python train.py --n_layer=9 --d_model=192 --n_experts=16 --experts_per_token=1 --d_expert=224 --d_shared_expert=0 --activation="geglu" --moe_layers=[0, 1, 2, 3, 4, 5, 6, 7, 8] --router_score="sigmoid" --normalize_top_k=false --routed_scale=1.0 --balance_loss=0.000393 --balance_bias=true --router_noise=0.3 --init_std_router=0.0188 --lr_router=0.000876 --n_head=3 --n_kv_head=3 --head_dim=64 --vocab_size=11389 --norm="rmsnorm" --norm_place="pre" --norm_eps=1e-05 --positions="rope" --rope_base=10000.0 --rope_fraction=1.0 --qk_norm=false --attn_scale=0.125 --tie_embeddings=true --parallel_block=false --init="normal" --init_std_qkv=0.0439 --init_std_o=0.0 --init_std_up=0.0439 --init_std_down=0.0 --optimizer="soap_variant" --lr=0.00555 --lr_mult_up=1.1 --beta1=0.95 --beta2=0.98 --lr_head=0.00773 --grad_clip=0.5 --warmup_steps=200 --schedule="wsd" --decay_fraction=1.0 --decay_shape="linear" --final_lr_fraction=0.1 --batch_tokens=[65536, 131072, 196608] --seq_len=512 --doc_mask=true --z_loss=0.0001 --train_tokens=348600000 --steps=2886 --dataset="wikipedia_en"
Below are experts of layer 4 (counted from 0) of a mixture-of-experts language model. Rows are named router (the router's row for the expert), down (a neuron's output weights, with its number) and show model dimensions 0-191. Each number is 500 + 25 x the weight over its row's rms, rounded and kept within 0 to 999. Numbers have three digits each.
After each expert's rows: a language model's description of what the expert responds to. This comes from a sample of Wikipedia text that the model never trained on.

# expert 14
router:552553545484525524512525457454489524460514553499516490502515483521470492516464461486468492514506503541498494501501452546506508518528487512501525535495501495526511494536475534472480502514482547521480512489493498472504544458486510482459505495501503503481481500471518523467519467524494481538512473500477493489500522491489477528432498503529470453474496448523524482504528454474518495496482528470484478496529505490560488447489497506520550471510488486504490521505472500497491520444519502462524496505512523471539536500506449489463522518511477505505516514491487498465496511460439475486
down0:458510515490522500491470510453493480485484479483484473535494487478536498465484519477509496519503470543447522481502495518483475534479496529513472490509488488488512526537554517533504486464468488479491514537484548482492482526515521478516496510512511527457480514488498534504507573521494474487513517462493484504460507523480512496488493532477499528464506529501534445539533482535507534470525515528491524518510490462495477500463495501507465474496453509469503490519450494449478468519466491451528512525464468500491508487512481475532513498493498572526466461494555538486485518509466501534
down1:533500486493496487513488523508499479476501456531529475509461495480489483477528512551484511511493493505508499478479456518493528527479517485541496497451527501531503513490531494503500537491473465502473511532470502521456501505529465475489498518473489480517529541495501516528474482510498512499486482542531487514512461526478511536515504494468560566526571546498528523526489491523479520513494542524461483486515478455468508536469543487518524543533503506499515511523478487469478476486447519490524516522527565515558503482496528481479505471489488465498516511502516499534551462502524459488
down2:506493465494496541464461506463525491500517434512553474498487445535515490471481526505496533511477514538457508501489494499572467469509555506472513501493457518525500507516516500476521478480485508509514470530510500497503533470488510546476475494514481510536513514493509457456463529499512500540460466532512459494483470500519508503505491487504511516506488536534430492509492476515516526524488459533515504502474514514479479471497472477508475472465535535493468521450515529493482508460488491478508495475516481489497465520533515505570536510532497459480450489519523482512505487499499511496
Prepositions. Prepositions in running prose, mostly in, on, to, of, at, during, after, before the, a or a year.

# expert 3
router:485502537504525506500518492502501505517498477535468507481483525473496494483476519465482524500524538569497496510529449548515509483496491498489458517489461482461476511514487519446520524449526515492515484540454503536490533501512509540477533534537550524524457510487533489506504495504499501482491540498511502475493499515513488527478474464503480497474477524512504550506513485490478457520482509484509507508472515526532514500522475505467486498508461483480526505557506498446479525468506545451521495493555519492471556471554485493485515522541514466469473470500488493541453500477529477507
down0:477481475513515531467473481511531472516528520465479527470523502489482515466490502487490449446533462520470490524469499492487513521565522562511524505537503508468494481475491558509489500491491500483506536476470504502477523504490475469498523501490478514531520489529500522551505518510491549454533512526519494488489442482486469529517494555527464478533499533498492468490519513506488519510535480481491511518500481506478490522517503498509473494477487542486537517507510520447501538503481521521508487472508499520513470555474478471462512497542516543503498531536473511444533522497552537522
down1:529448473530540494493522517483533455522566499496489495533504519481509488517511536493455492484479494482492522500471497505454490505491525526536499526513494475514503507517504458475564496484502477514519502479482488479479497518511528461507493478516509504479539472456500480512508538476495508518480482445479522510528482500506522512506470478489499512487521508505493519589526516455497507508535493451522474545480487536453491470542488500525520465521485502475517506466467464525531502526496477527458494524480509533453490504500530467473435529470525480474487515495510515470511523474485454482
down2:470455488501483535455465526522492488493486495548475502486478471503501520498506453479492477501524504482514522486514511531527498472454500500486515492507517537480549538517501446480489504498483527498529507545507502489449509563515527489522488486486469494490475509518544509541521517441500467531472486507520511429515515459520475491503497471487498512536485458499533509479491519502471522522513483503528533522461472498539508499496475444503455502491540497477520491507462505511521459469435496524542502501495540474466510504519488504492483470482533522470489494520507529496502437516489535473
Mid-word consonant fragments. Word pieces right after a capital or initial letter, inside names and uncommon words, such as F-umb-les, C-air-ns, W-alt, st-ake.

# expert 2
router:476532558503542506563507477473501487456504457511512507502506486478544493504449544470506501520473485501457492509485500531535477514512473493537466511470485480532483498511475490462468517492509520449503491518484467512473528481523524518488511487548511476518473537494481503492488507556451487506526527441510511457486502494512480541484526504517513476498499501517469517501484463510531511505508504494526499514497485496545523486450484496459528449547484493481493503493490511464543470484485514498492484436546519515522495523516473485526535477508488520531463510539503519473449540480477488487
down0:512484544533520547494494531504521508517502493451509517493512510509558503492457491541489530517480542481519536508495474499475510521505513487478514503477532534509512506506508487502511512510506494506501531476451510520461485478462456504516528551454511508492428496485479554506491519495474548543508484552505523459487482539434525499509552480497483514513488515501511533493465469507534446515496487501526559474501520503528489478500511491512493514522484532489494518473502481523479488493547475497478514523458482535462468447529494508524521532519512495502480526542525518515470490461499479476
down1:471520521506502505501486458532516495532494495442498501511479547465467547526510504509500552488517453486493451511490492522492478538479465479504535525507468561525484526439511495496495497492549467490523529508466518481486485497511524517484504472492510526506521526483555501497484509520514555481482446486488492506489490512548489473514480514507482518537417461488522481471545459500501516478513463462511537527464504470474491483506519510433525521527476521465516485495490540493509560514507510504467473513523485497489491499512489500500494486494482470470484526516525480495477525511505519494
down2:526529510552474490508504503492500496476473484488503469519479531455530501514495512498466470528525510509530510529496555481506513486492494536451510452497479474519553521495522541531512520494521488510500482484517514495523499503475546461529524537491472473505510497515478492487460480510478469498569527498507495510463519516505478498492485491558497526509503510472512485525511462508496559473518464550519544496513481448528441528504482458493479500470523504549496510485465551483520489505485456530468523477464512504491521547510508506457504490516491500525530521472519505513509541502528470547
Common abstract nouns. Common nouns right after the, a or his, such as life, years, people, situation, population, often followed by of.

# expert 6
router:527524554457490525545500477474504524509554473492517456526487489484501454520508506487528495491538489495458486465553477549506528482509461524503479529522458513490481464491523494506500514457474495520475470501498506472498497483466481493482468510532544480478496517488495520483508448485498491465564544499481534517478531508483506512517456498537521456496446521472487510487515460517495512503479540460510514517501510505494498493494506499465498535493498477500478539483516475481475443470548531494477511523496512500501503443521482471525509533471502516538493497495460500487514496468479490433
down0:486493483484495514513516542508494452522488508493521501516483514457513505485486517447550523472458537483453507477501471471495449520470465502478477483511468493490491518492516491516496501538562485520532465473500490464525504498506472498530496511495500492468582491464498508499528476458527515501526436461515524483500490448546514529509494455458479457489468472495553493468498471508487495466516500525501503492478494482483503517460544488517483447519535505471491443494481499550462482525486540483521489537505487496490512491505514495504525487495487522507505464478521472496520530537510511498
down1:529519455488529512504448477483506475469466464481508497502535526470501516507450458525488524471495520491539452479514485475492504501549482544499531507516504492467516521482489501520459497481515486481523539525494516486512524518501511458475479502463559496529502512483526493522502496563520525515518500493546497501561473511478496503500497495497500524570482504526488502509483512495500491490515495470499444557498551521477542495500521501513510503504495484547504546531518512500485506507535468537490526452536525504476493480509554502504520501513504478467550479511477470492513475509476522571
down2:512498491496514535522471481506503521444548480526494466480502498494514497498503561470526473489504480480510517483541476508498512482525476481497462457536503561507473488512459542473517449534528530479523489494474527480468495478536469503519486535493485542519497500531505533493528520501523485464481502524508479499508503500531475492456471482488473527527495559481480520503519503486522538533490512484465515549530465505512494519479495479469502454541446503451497517509490489442489484497487502491474507530519521496536504518493465494530482526504459523496490530512525527485422487483497527473
Capital initials, name starts. Single capital letters and capitalized first pieces of names, such as middle initials (John S.), Col in Coliseum, Ph, Al.

# expert 8
router:551515491474491499473466497470524504511546527525527478506544520471497458536450499510499496521463509490493464489568441503551482488488510512501498502497518515497480458497510469465488518507495506538513513507481498492500494469546468490512415466539484457536513507460521504460507476511485475524505499469501492467473503511550522497474489505544489496499483475473454506483530506501500480530488514484506503494499471551508487498532501500506530529505452523446534509495510481529512477461522502495504470505542546491482514479507478498531495461450508505478458478518462522498493503468482509462
down0:439515498491466494499498507477478499478482515486499489513511500481501499536505505474545497528494473529478466484523474516479466510577490465529490522450511529494478477557484513525498473504478451487523497509538505463491542493499453476496493482517517550488558504475482504498522445501489480523499506510479478464490523520544510479545468491517550478477459497522449433478491477452524499480478482476502481478514517522491485496482499503454493518484539497522486517500501495552506483547480491534463504502538475478548520535477479489461498510505503518533534502506526524501498498486499480526
down1:529492479474476427495493499487525462464493474501481498520512523530526506466507515498434521515470468483503484511549513516520477484502564513529466527504520531515497500511513492545482499511463474491503523500448496485510521519476521536512515537481481460516487542458484525478507516471511516514478481455484503485517485516529539526525492513506469494534507516516500497467510486509499464511502471473505458499482494443505505496476488506473516493455477524564497515509501509514529526547493522526555540463539497474489498472510490477480522523542497494462530473515517531531492476465441478529
down2:485467444494514501513532509452483468524519510475525505499510518497496479466500507498521531484513497498512515529525507529496545496520519534521460498450507488524525415497501473529500530538488485450525517481481528490466486522456534511490497512454496510509482508484536493505506538510514509501469506460508490537496452456508484472480513525528534485478489484508505534491485505510501519497504484503517447514508509406467462482504542528518479524430547507561496467486513485499515494480501469533514481489501527499497525483519512481475545511507521478502494488480501508457480468511517491454
Foreign name fragments. Mid-word pieces of Slavic, Japanese, Korean and other non-English personal and place names, such as Łukas-z, Shap-ov-alov, Herz-eg-ovina, Kim Byeong-ju.

# expert 7
router:504501519489475497507496474471478540476482510523488421515499471462509475493499491496491501543476501531489426514507470512511479501501504524543486547498491462447499487488496460480475491533457506496481486552506507481477518496531493516442506515517514454521482514481498527464495498554496508518509488462452508455445509493520520541488533495524538498498498477501473514488483495492518507475494520505519501501520518509572543501500476529517498472514480464504515485570445527479510516482494486466506505482481507507513496522505499494479525448527492438512504522498483524464492485468476458499
down0:496536486535509534510507463497522523532463474536490495536511486505534476499509508484515482515497539523475512486501500470466517517492491523533498446476491488500497498477511489519544479511493526487469533478493472560435534512503481484513513481495503505479515505514421530490531531505472475555511538542467509514445487485537487472471493548476537490521448492499468486493468493511459497476516497502471499505536523519525540478510481490465504479495498554482534460497576487467478489508471497495528500460518479490524499483506478472493482482503504466514523496469526478509509457495506490545
down1:471475486561473491506485474450452527476526507521491453481478551514499468507496524531513446505523532512479429481500532536568490458483498502506512488503481496484506522455479492455523486462476526499500511490527497519521487526539505464487491520499466526541502512531521494529509515473439545527500528491493496529481499491522495492472528482516561516457525506494521502493485497521505525480478509515529498463485477484518473477546483497517510503521512535489518545516507495475520511453530513524522475504460452520475528546507507515495534498502504511460511515539493465483486484511522491493
down2:515524495537509507483516479502523506466485521535478468483532517490511566448507503517496480484493535440528510492503507520459495525474536536525549521521515478488571509436507533523475534477485527504481513469464519478506513458510471467490498500475481479567483482497486491506490474458542527460496511529512503531477497480507505546507510485494482498490459462510515476503521466505496503500530500536505529475496540487472508466491501544543531519486494485521505482522521484469493501489492498505473486534458492543488490494498539474522453514462524516488487494508476488537535481543465526517
Auxiliary and copular verbs. Forms of be and have and other main verbs after a subject in running prose, such as was, is, have been, would have been.

# expert 11
router:481518509484504475475492479506497551474519490510533504487513479546518486558479540517476508539509505545532450464521502493520481499470504503518493535520520461525497489502515520506536488470488565435524521531499485464459486500515481499485456530501535499502491479487502474470560523586439508465501505507480534503513509546491443532468525518522519475492481518497479518483503512512509501493535505502500485544522505504550496456483530458469490514514523496481499520518492530511496463467502484485498498525510539476513516496499480482469523507480452489507503469523478486488484521488523490460
down0:498523503499525513516510476497528534518552498466503470539475467520508520482491484474507529479527502467510505478489534508498516477506507499497524515512470473502475497493473478460485481550516509478493485476432515473549531454557466476495488498484514448559489534475551531522516512482482484527529510474495478476508501435571476484523483440548509447485532481495546474497489502479513501512491523455478529480500498511489521512487505511474475511508484484505521504491479506519512497493524511507522520556527490487465496532544516507478487496498507460522499522483479508516472505498427491493
down1:517541547522495497478479509493492513534526521507557556557490471506473521522500524477501472477543492518469487484539534564506484508440499521464506507463513475475493505498496497499488509480525507465487517469488510483509492499485525483493464528487547492536517470491523471488510533478509522502503468542517507538545472515467530499471518488494511494484494487566467472497514488480485468488499541496497514510501459506483467462522464489511470483517550527468471520508529542532455480462524506468473514478489490474531494489505533550521533519501530466530513472468511537506510482481478502497
down2:522515470529507538468496524468506495513492493481495510518502494528517491490502492480482506564481501485554509499485497531539496473539487475526495476515500521540495503487552484470515443472476545487486491503528470492501527533489442508487494533544474512507496530439489469491511533516505494491555526486510536512490527503485500499498488488504516459499498499524512498504529473530479457488539478540517487462508523483521518508480474444468518470487486517490468515588510507486510444532499454470489485511486493482454461512478485524510499510458522531476485481507509477478457520475450518483
Line and sentence ends. Line breaks and sentence-final periods, especially after section headings, table rows and list items, plus heading equals signs like == and ===.

# expert 13
router:515485524491570488483512471472523521491470502480520508502473475508501501532468504495506492495518507515555518471579494532537532479495515489489490491521498470453473523500524521505475523511499520503485449527504493500471524504486510504502507501502511504465505527484561502494515469537468449523499509499466485472507498504526486506524486475550488509489498503484479535496487498523528504509504518476493492498467455498579522494508506503494484483533510498517537481493497510440487488491523472463509465481527523454529507468494484492536507442471496492515469475509451504465486549429448478454
down0:526519519471493495494475489500482508521481484533509478508469495512473476554510518514476455488452498483524460475563468526474490521531499536474516478564511548463465515483510509510489497492508490489444514512483520509505492539503491519564464497504462484486513480531521500512497483516522484473530523513509518474499517462522523549554480462485509521519505543554512459527476436501514534510524531488524516515507466471469483456513464519436509500516497484491481523512484539545485507499493481508467470518502495483515486472519476479500492492523466483538486506464493526467529472488503504492
down1:522487491469569488549533521530501503474481447493525508500456505514507473481480510463532522485471485497515485511511455512504536504525489552502494510508518560506549494477484470490500503515512529510496499508472501507483532459453465492480497526500535430510506480513467489512479511544461543510530502488482510462538486507473478516497465546514527484467496549520475542541526457450533508480502530473529478493513470497478475496505505534478500463521504488515478485503516528502506505543529534485470522487490515496521465511497513512512489522505472458494521436469507527526494535491494515509
down2:507458511517496524504509486518487511519561530511554507489434462500485461484456553481526546515472520490482532487504454500499502489461519520482517510497451495465495472491461468486503512477498496493562484536477500484482488483517488499482466470473490518497484505511474488500466488483477471522496544498521521520520485472533514472548537540492538501550507476461532516494469506519498515538505500469503536516488545543506495470507467544485489531533470488521510473459495465557527508506498481554473508523507521487509489515495486494502537491476508483505544504465526511505480504550484483503
And, or, suffix endings. The conjunctions and and or, plus adjective and noun ending pieces like -al, -ic, -an, -ator inside longer words, e.g. horizontal, botanist.

# expert 5
router:541494489441504523545474463492521499503490502518506468476482481465520484475487490504540532477501516504513450504514478497527484515461511511493494553499465518517505509504509529519493490482522494489471496495451494497504520496508481502486515456522536525490504543490481534497525516514488480511499533530522499499477478537512505518475465490539458473491453517428476538434498465499519463480502485491490514506536493499487487506461536510515540501495466492459472512529479490511500505478480508477479452474478460471453498452527505469488504469451452482490453504544494525482477563506480480477
down0:482485492511514494503521462459526464453534469464487521497510527492475470491477525519476533525494495497494495476516506516492464518519479475465550538524475468540509489490459478502492500506503500437528463467518487472487465500441495527510464523526469499489493485476499535459555497477511530520495505481491483476477496517493490522489504475523490484508581506491494495564541500508496502507510483534568505492468476454487511463525539485497512481508490519490505461458520522473459503504463497526485484537538536478518482483517488545512528532472508494551491502514482487498483523473516476484
down1:482498502516499514503509580518530477529495484557485510486502495521486480451513499510510479466497494563481489471497501450488487479513495503450514493461462503543511504536511492488468490470501493483516511512489540517499493498479519545543471530470494523491536474506516538473466489507506510471484471466495450493515513454449475510460537506486480495479503541557497509540511477432519507513509490510539461505498496507482527473518490503512516543491521526474461496465488472490493487521482500499518467504503491507536501522477498473520498503524486515502506552523535450514533492548499474442
down2:498511499509499450475540493504493478475500488520508522468535502486490455486505508471467457497500536503528484537505526519484480532495489448484491526497472449475506469495480566476474476534514474500523504484502526504531479521478504518512509522543494494505514507500482594545504459506501488515434539523502462502443469520463518487519497499492521501531503506516506522484505535472476501514472495502495509504472512490507498548533487537546518493479479489508495572477475521500481489513524509542536496513518458457506522476468554498484517516509496535513473496520481475515489459464518492523
Capitals, symbols, abbreviations. Single capital letters in acronyms and codes, plus coordinate and unit symbols such as degree and prime marks, km, mi, and math sub/superscripts, e.g. IUCN, SNP.

# expert 10
router:511526533466504504470486493483539485494531518508502519505476525513553477502494502493443519509502512514491522449494514501470508547510462482527463515512506504477452445493526478481498500486512508502439512483447527517516494487504521496456527484495561535503492464459512465473552499542534447495499473509483558501467492500528500544489498457507510500487465506483515486517506491487549452475481520509504463476520498534516520486500502511489489516557522487498500450542469492522524522485482471485467493505535486506495529510513456519520495484537491478537477512492514503478475564505503472480
down0:506480484466515496511510487504444512486502456462507542479504499515518511473481546502463455538451493450525492524511484514527472527514497499531497487451494500525508486510507504492483517469506516469528528537504500498496509506513490511497480492512508492480503484492556512484474489529477547468502425489511476471470511551481473498512518488510483485511525557505512489573519488541487518510522513506462512507498543410485489538549496505525474523483498528488475513513493491533508553480525477466510522532493462530520462470482521512524530501494452469520485497500494513476494484525491532513
down1:472500462504476476519479517518434487482502520545485536530559498442505478539518454453514507505525525491524514493513485501450488460485488486475510512512497500530487487508503510490503470452462515545508551477521493485497532541506498490474476476498473486517499507480511505513532508498553559501476508471513520507524473528530530518465512498555500528518441483541502492440506530519520499519517476480505532480511488545501477535506489479509509517505509493507470489505500480509476523497504504519487477475569472506458501542504516496473552496546508468525488527475495487460496510488485488533
down2:496514514522512482488506546487501544522517528546509514540477470523509480458497460507511532518482479516549550532487531510492519475493505459450519495469455519489432494517510496528526525529469492493479484507478508528521558495495445541545490496514437530476495537480512460490434518487484503506488445488510511507518511472480503488495521497484500497490475519482545491508483489478525538541484516504482498477508480506515476499515509534452524513484513474510500487537518524498517514534542512480530547477523516499521536484502494548498489519492570517495497507510497524512524470502503462486
Latinate word stems. Word-initial stems and inner pieces of Latinate English words before suffixes, such as ex-pl-osive, pre-ced-ent, indic-ators, comp-, con-, reg-.

# expert 9
router:519481559503496514463505489498519528460518496502508448491529484497484497492497465508516475523480509525495497467515487497492475479521461511500447492520490535491477489497482514523460510518485523521485488506501492471499558480518503488474503504520488510486509518463521513455501484553500500531510518455493497498470475557489478531488527483498488517482447522521504558515507463498502501531531500483546543465485526500493504507508518518456525466506465461463533509523503514479479448435514470470462486520528540474520468445509468489511497539491501524527484500526451505501490573501467477481
down0:508531519476526483507501547520480502487508488558523554468524517474498489472532473464531477495524457502503492507542500494489521466521519468522434465499490521512476494497547552474448511517479494557538489469490494467487524490481500490523516527539493487501501493473556514502516508524483465446530520496502491449504516501515499496525483508443496499526488504511475502512498509456532470474491527459481473443547489506487525498446536501490472509474466456533541524512506513489520499501494519481476463488527491501491516471491530498479515491482511551521491474513535487513481518506514464497
down1:526523478470488536505492539557490491486484491461521471489491530493492490505529508489533413491491467509489501475518477516502546508480512476525519482474526458487521481504448537504491487521487496441494508519517503498498519507556484476483484458506453482520493536521445482504510501496504530490510499491490509514494506536508466488470478472495516503487528522482465501533500516534523527522461520491497560461507514452522484491521518518450530475494511502470498502541515473489539470546495500501531487444512472485512508495515457512556449493515477493549495496493487477495526540480531470525
down2:499531494519472516507533518504509540531522515450507503471484531496502503536511531514520499484459523496443517511499474486513472483525498555548477512500503507515542506517490528500498545457496497503545499513502512527505479501550508449508514485514495546498495512549515472474488515498544487525536517506514533507535494540484500469493508515468438495484494492506543460473504520514491506467523480522498497455511504535487540494497538496531510561535483504527509492486528536468525530498529550523494499519511458462522493559546494516447499477516481466539520503479535510476480481491524480483
Hyphens, dashes, list bullets. Line-initial hyphens that open infobox and list items, en dashes in scores and year ranges, and prefixes such as sub, un, pre, al.

# expert 12
router:532494497476498516487550478472506542516498512503530529437467510486543479481490474482508485498467515517496494490508497516484503487540517487495513512461473504519476504476515520485500551496490520517456460564495484503472510444477453465473542506488518477517495497482505544491500507485448490491496493513481524511467528532545526503459497505549479452477480483523470520483538513493488462521521509522508462530498521532513504538499483521486499504505465495489498490523509505484516490478497481438521552513522517486484497474487473490515473539446523497555492454559474483475482521531455479483
down0:500457464541495440513497481456521506501461501500548506489501521489541505443467527525469494471515504476495481531482481462502439505463526528515478516531493504569482509470506517512543520519470466498533514515542505509532506523522497499492494519503451505484496498494495538547490500480549513521502509504526521480467515493503496514493495509476482498506502535517480467540472522540446522477463507452505514536485497450427503435468498499528506519492485477515457508477500528488500518503498510518501483502500513487525496508480482508549516533526479486513467504503501498517526472494540474458
down1:489522493512460500512503474504510491525488468481457468486520512530517503479485467494459510481482474516542489505489524533502473515491544491507468509450489469505502504490494528523484515541545532520522449482473507496488533491490493493493529469501501551514439519512502485483510538509531503522481462512537490504528488511454528520474502473493459517499528442550535519473545529520478516502503506512510515491528503460461494516481469503481516512529470489536417483503464523506537503496483489455465526507517522490485524500469499502543531501521479471490498497549482542458464496503472544470
down2:492490497547500506491501496537499571476484464530442488508499513506495496506512446496525500527475486509502475514530528531522471513501483450501473545550477539521471474502453517498502492509499526512513509482521503518480458476472550480503529530491503510494494490482493521503486494498568486504471541479484509460531505494477493446504517528516561520495475493548491514481469503502508510537493528533564504495507545491534500519466488471524479554523500498484526482487503501508509508507479506465470502471529527478507503533492478550520461530431514474493505496551495506512497501521492541502
Word endings, French names. Final pieces completing names and words, often French or given names, such as Éco-le, Égl-ise, Louis, Charles, -ville, Autom-obile.

# expert 0
router:525479486492544546522499432504514494526549518518491494483517491509506495511510497467469521504476581542538465504506479500504489527478468493537456515527515476515485498492517493476501505458500547517483491485474500481470547469490496500489475459536538446504505507497503460516505520502508474509503489472508510456448544516489507514514476479498517471514508515478443505480512515501497504494495515480506476531474515497523523501486472477524485460495487456485512473510459483498519460507522490465506474481497509484515489470559424465502452502511500492517462467528514510519443534496463473512
down0:476531533512525545496468498480566523508554487492502496489527504534458483528480502486503454442457477501523565507508509481449480494495521466482522499497525494492505487498483519496475520517495517502519511423512503532501499514545502476510448537495539542514488454488526518531507475454518527538463481468532532470474492474504531529495515519497470486504501516512514501505538511495537481479506489477485481528500476502517480504543477499513466490518534547530482447509524526478479490467477482496500520502521534455550497463506485521516500533506498489480499484501491470461491494507458529509
down1:473520479509490527485538521476481497494511482517500472507508516546507463513507491477488503495500500485526501472500552504526484453484546472462495460485508506504501475466515530465464505469473532522509474493467509468515466535531516504458487494453501521531493497570538488514496489549476454491539507529491497552510479548471517471508526486500506477490471495474491475496439466498507509535582528513509512519506501527494482515500462544533526502465495513487525524519488517473509479464505464475496546517484505519506525471493510488473510513533460507506497532548471514448504481529497521529
down2:501476512495508534505512483523532489477534526551514524519506521530497491479540510537480513523518467449485492488466521467502446471531501513474514478519497504509488518496487486479502476483495504509523484508503475484520463547449494538504486510465512517459534484480488521472512527523458559512503510464459437526566506499547491510481511547519444516515522513453476471526525520457483491471506462507522501492506505502498469499526484484506507505490470434479523481503517468518470496510552471521518467491489500526469462465488490532491512468463499448483514491500543505506479517498491511475
Digits in tables. Number tokens and digit fragments in tables, scores, dates, coordinates and money, such as 1,'19'1, 134–'20', '30' January.

# expert 1
router:491528519474496471511497461493529507489508483441511476514521491519512499484492469530521504553483548493541502498508478502493517539537507511518515513494511465522495474538495494483477513494546509508485483508476537533497498441487508491459495518525511514493497509491523552498518483497481512491500529481462535508461505515513463483465520485488467481492494530485509555481560473507577480502517529519521493494571436511483503476476480538479536520494473496511481463492541517480487483487521506493544506489531515519468470484524470483507466504470504462505503524568496560517496530514508477479
down0:488469491463520501488519478493536516486464500530534540526461518556477509472518521517530546520443474509474531525489472465478509585476485481474441490495493493505491508505472516499556503506479533547510521486497525534521476540500521499513514535502454473475527484474490514522477475491496517492473495495481492475510468495539498506457509509489507537490554485500508503517525501476483515511542463550506516475462501469503535508524488507520507479424505499488518493475524486499463476533458490510505486518472503514481513486488518450509539483473486495498451521472495494519502492549482489486
down1:541530541493540468513503474512538492486511501430509482531494517488479507508504511493507482535512461539458471469498511486494498455501498524519449513503542512542508472453482527494480517516480468493495462515503515517475506503490472464508479487471559468458527491475499488477496523494496508514445487500488533469482517520512494544499485525515466483485482515507483520481524543532475522473484539515501480475478506482501522505546512488504480516451503517497489547501489527512477520517529521489477476530480438487492523518450492497522524507529499536551504508503533556430469489533524495512
down2:506516476530480477543494509521484493506483491528494536485455521526511473492523501472513485493508474482476535512487496445493512552513536460493512471512450489468469544448543516505504428465532504508476503520501515542495503503493456461498512476465522480482490500526508536448489494554500525501535455480524489527507503535487466472510514504512530505494488530525511501498494497534467522489525511524519524472481490539545523526482467445488514494504499516530465486484496510570485493547510513494511486511524480511507513459498480523464510508471490498524529500547514509502534529482516562499
Infobox field labels. Field names and their connecting words in infoboxes, tables and list headers, such as Date of birth, Coat of arms, Location, Votes, and the colons after them.

# expert 15
router:509498546496514496480514444507514502506498479491475498501472534508543472497461511487474555498497533497555492500567508529526480489515479501479495503468521470531447509490503492499493514529506538492457505561452478482515535500493466481525449506496524469505498526510538483512529513512459477512520465486539518484487508508515474558522514502502516487490506516487512501502491498553518513475462519484528481508507508500480548480484541534493533468536469481516493494500461465491524467484549536497493493501485489488497528460542481479447462494532458517466499502518469511482471518453467476489
down0:502511523498522482539489487497564512523478518434508506504513533518516509525491479520433483495504479540543518532469525510469487491473518481506523502486500518529483504497533492470517460522495485524497515514540483563483479532477505444499437498528486507494518542509520526460516529487514507488541464501505518544558517469504478504469515517479493503536438505502499466478500494541453517506486483498491515496508464541470476497541509490534514489522497462507489505481461519484490503505540478508519487470510467492477524483481467517473467523548492527528496535533479477521519499466479530520
down1:477517487519461487451502499422519473526468486481497518489515455504513469472453482527535461462536484518531529502486534518492517498472530486476498502509462523519492507512470505487470509518494536456455484535518511497524488508507526514530550553494520494459487502521510492491505500525487501457510479560521490464509488490487557474466523527489531494526489479510517529495496507510496475502509473447493506476506489490463545497558459530517540473538525478493477533464500506515491479471472479494489474476510505450480533531478497512485485454495500461519540509522495490525482519493472472496
down2:464485487480497510517496434517453496464500477496501512505487518519506490459504466527479505535499492470492478489492461479517521466563485476458454532521468517525498519455518508525561483518476517517535502462524503462480473507471536516535524495494493457513495496477492494497528474502528466485499473530465490492475480499537477517497533502487469511432495481474499493491470504483498521533515488495522481551549465453467497485486470480484509467488506496458541475503524495492499465475478518525545475506484507487458569525523455488527505493501519506479522507525466511510518484504532535501
Proper-name adjective modifiers. Adjectives and name-words right after the, a or of, opening noun phrases, such as United, American, National, first, new, British.

# expert 4
router:513485514434519472477554502525513543541501510505478449476522501493487486526465507512504480468510515550505497504512480481490502549542470530491484516543443512468520493486494463507534524507547506494534507529436496498461533500495535547458476520510505504489514528448517512496514481517479457512558486487478514508514489571522501503514480493534472511485500516447491537523474479482512497479511504474472480534505508509512512497498483509480524520499470503486502505516480490522517493484492474497529495466544524462536529494501512449499492510477481512491494478558487495522518497463491492437
down0:475501496507481482478544547476480512524507481508510476487500521493524534502465487533480508491512453516519508494508465495545479508474470489493523481502509521521497455497525552516456525508483524506468520492496491471524516474511528515504520481558508533487497494520494535505516465465503501511509554446555501489502547485541526445496497511526471499538515515476498523519454496498504507512531528498514538476529478512470536519539453487483492523543496517527498462464509520472457493512512513514493522504448481506459500506458499472456469494518478486504472486512524483556490460519572496508
down1:450537481515480512506556500505560518474520519476498529506460507553500512466521475475487541442486477519522525531493479505534486487509540495468495482510479467492547500517483517526488495494479509482520478528529492464539510519497489454499468490490539504524521531495517516510509486512523522538522486475490480479518533505523513478506520481500534504510533516545487444472500531522473510459508510475464477525463482495439477484455489492524530512544516534503480545472519503509464499469470495497509471464486488496494539446455515484510512483464468502489519482491505479503495495564472521508
down2:478492473455515467498463508471482518492517480508508495485494463512493498511516475499492485470482545498476525478487485508508550501499515456510484495486486495510554486540506521468532496495487477441516498485499495495504530474488490484467517510506465498497477545504494526498470486503491556476517465520500510506495493525502489554519488504481482497545508507508488508428486491506515513446470541509503413500537527510500486486542517524508505508480497497431433495453494494492480525509518435498554465504561499483512500515521513490562549515509502474523503534506525509519535499500503498490
Table cell separators. Pipe separators between cells of wiki tables of election results, sports scores and discographies, plus semicolons and closing parentheses in lists.